Weights of a small mixture-of-experts language model, trained from scratch on English Wikipedia.
Size: width 160, vocabulary 8192.
Experts: 128 experts in each of 10 layers, 32 SwiGLU neurons an expert, 6 picks a token, a softmax router, a shared expert of 64 neurons.
Below are experts of layer 5 (counted from 0) of a mixture-of-experts language model. Rows are named router (the router's row for the expert), gate (a neuron's input weights, with its number), up (a neuron's input weights, with its number), down (a neuron's output weights, with its number) and show model dimensions 0-159. Each number is 500 + 50 x the weight over its row's rms, rounded and kept within 0 to 999. Numbers have three digits each.
Before each expert's rows: a language model's description of what the expert responds to. This comes from a sample of Wikipedia text that the model never trained on.

# expert 49
It responds to: Clause-opening prepositions. Prepositions and subordinators beginning a phrase or clause, such as with, after, during, when, until, without, by 1939.
router:523438436478543420423532493454441510437557451517506454469588626517519595462459557478568550583527449545555487483539491483584539566434444522460461435439508450509518625536468494492532456511501538544446557557389452503483542452421562479490600535502395476539503424450545523544543443516526459440538545468544468533507514469474493372511503493524499496493507469511578540471526612448475541521473507559421469598464470508507517594451525412534537473594516490423469383506512452539491568503546455
gate2:499418538430501578556508482386501527473493487461535565541550491515588479533465509503492458483499485610484574508518487493511547508454416476452453454510480574519475534495503456547542482498517527478496438569492453491558517565598455462546502589480400561446470517524601484504466485467452626548367522538555573432509479489614498533422499576355514527520551415511521457529514556556574524458518526497477471390540437485523471500515506548487502611484546532494490532520472522474545421397578383
up2:526440456546410413503430496487412429516495542525509408490489434532388415614477506442465499420473538474470600532556604535453454543532492539573501483528520468490422539607503624582576521489530455464513530478441505352398419535481538554548521423494560535526509477477487501514541477528523446442522440487422432507513475593463565481537486479546513524640503551551568510467420522519496500518493460437519485449478571509490482562544513447458423441453454451461504520496497465465471519538462516
down2:425601523513588393455446565577404425476402413513531565482548542515459431529466557476491565644494491476441397432524505500464545431478440490523578547504461463464527368582466541548544540506541542460494410491482573536543501489472497491539519450413452474517485462580517482481477511523519458549533508477471429437488563453482535437508521499457507480435463503508519503485438437467425476451444564496507489490441525568431501473474454522559560438583472550522490552463639562527452560573508536

# expert 54
It responds to: Digits inside numbers. Digit groups within dates, scores, ISBNs, percentages and coordinates, such as 198-4, 6-1, 1.92%.
router:498472473475512467465542545447514499452540470571501524458547534573474572395489519427570572559548472507536451426552503481549533589496463521413432475486448417606598540561447655506493498533493516542516521564446450442459611449471527465500549547526464434528553385483529525474539469553541478434530548424535402585459529541482505433554492522524445501422521434485513583454497564467446492467519568502497521524397480500576466530523514508561550527524565419475487478561589400491465530443530449
gate0:488437465512467466367522476441492508508508444523422577552600523510507515521467507447489526617418470471461595432462468482593402460488524464501498442490462501563446441594539491433507517448435511452455467433443451456485550491429470469509482483468606545539535550541543518592568486420541568525503579537480459422508428503490499479575475480411587526535479378515445531432451508464409494470547503448492496478403492469532516467474507506427439473469525535456480528611565479474393468453505591
up0:428436483538477593478467466520497392564514462599439545577527554488493543489485569532470435573360443494454519441463487544504452456483555484501517487421464404504452494593431434435523574385428534455501476501485489458486608402469553506511556595517650473533570477527423467542467447469524549465537561513510474548522479608532472492519507493484520492568563443469399529557447520460454449562528472495534473476502563490480539432490461559507446488488486452537539483521610541569467502492510561
down0:579427462532499560479532522463483480564520550482526515445490510619548537494589499431444501459438469517545478523452392479444547515513443456446531484500499537426444524430426486514403430612585546497552487559482401621527520490530487527467481488460387558487473546497473579468579578542533566460467483501584503588528504524517491459477537439475443469499475444570554490501587513632482421546445412593519515595520548418516420505537457489416487496468511466456510484493558473488584465459516514

# expert 47
It responds to: Digits and numbers. Digits and number pieces in coordinates, years, vote tables and measurements, such as 00 in 78.30000°W, 200 in 2004.
router:539445478434518441413489512454501541481570455559487508476523543607501574436467544474543585550564451532531467429536516472527557598496446505406416438475507423564599574533419643512489441555532524526442529605462453473404572454486498458494540567542474436556586411456496529513506447551502460459543524440527400546453481554454479449545515554551481521475534478502524589475486525447469510524505557555500501516444465499543469538524607483567557542505547417485463497581559422539478535453520440
gate0:469468468467493557397550556443492399559523426524511478531391508545548420565437531472516473538429490494546463450438416512461613412497481442423507511484547542504512479491531516488492536537525582598450527458463429508529512521560535500541563463488456443491513543540499539505596630503546502543520595469491486618381529438452473518529493480493450542491453497519506425531534505469572411492485489388596496452496536508441535608443564493454537450464528509498430426532500575434468557505483602
up0:587515511616529570444516522449519497454483528494532545507513553569482464543586522597513489484580443489522561444551481470489606522444479531509513471522573647468540506440483438480506473515573488521455553423482448464495517574508507434561485464431510473611530459556454516568478617529464519692421491434505439553439413557496469500542520490449526393531533531431402532476456483435510510487533482461529546533411530465529468357497519451475492453489416500471496479464508498514507523520506521
down0:468401488414492521530542443477507467489502499530500447555487558502495486526446492491480519542536481558523500567495427561580518494474558504397528473580564466444518558607328412534618449515548460523428488492503431529511496508502484432464527442539445481576441482548408504456509552482466516522551498586572514522506403414650537580409500514523411473505478564505470459459463526478520495601553534541528531486498396425543504455520545436475418524484506436524507442455461467447562559470528464

# expert 12
It responds to: Infobox field labels, digits. Field labels in infoboxes and tables (Position, Division, Record, Years active, Total) and single digits in lists and table cells.
router:505493479488494434471531502456516587450548477543465513478533542525425558429495527394609582550566457527510446424579452492528522534502431493419425456474535447623558545542462607501497514496545529569520538519492493490485525498465517540511516483578484478541486333460552535516554486523496393452538569413549488518555466476485515448580480528580427516449485415543581521457501582446418550564464538508500444560512451453544486531479554435521540482489595438519455501518592412506419482418530458
gate0:573451483513511531443454560624387578556416445610513434544540610534507420474526467486489490514505446508499456492537458535523439449469609485522481436558588497508494606433628479416504418485585503427565481550554537435484507601419537551476565522561525463500510477481540471448428512522577463438479485493453496499506464431475560450562431498493522524535491415493549542482562549497592485504536540471464481480505508456448578516414530456514484461522539519491561444552603483512506454535515584
up0:461524509506565572466486521541387570535447507623518473494496503526476464587492396415551592453413492548439523546461577459483479517520535463488519449512542412597458489470521543488507420482565508426546429422536414520435475599582477515499572540516554461525520527571572511472505517496598481471511523431484463498504452503431521498522565516417544475542504442517440612560470460366574573515410567528469431517547447476460487519487530546532471525456512511563425560541533517486497484451610527
down0:567461372533501553509426509519476470543515434528481525558524492527551442520470533496456525489505457457461481552528514407414499528520569580513458486557600458520474497570455590435467523534561469540578410520439476566546471459432467537516462461494548430508519422505514474429399565467503437557544577506459547428463556512527430523418602422531606553433545460516557558450511562498502603479473488451547510446549549546570434433524451530546539453482467476544502514404473425548527463405563555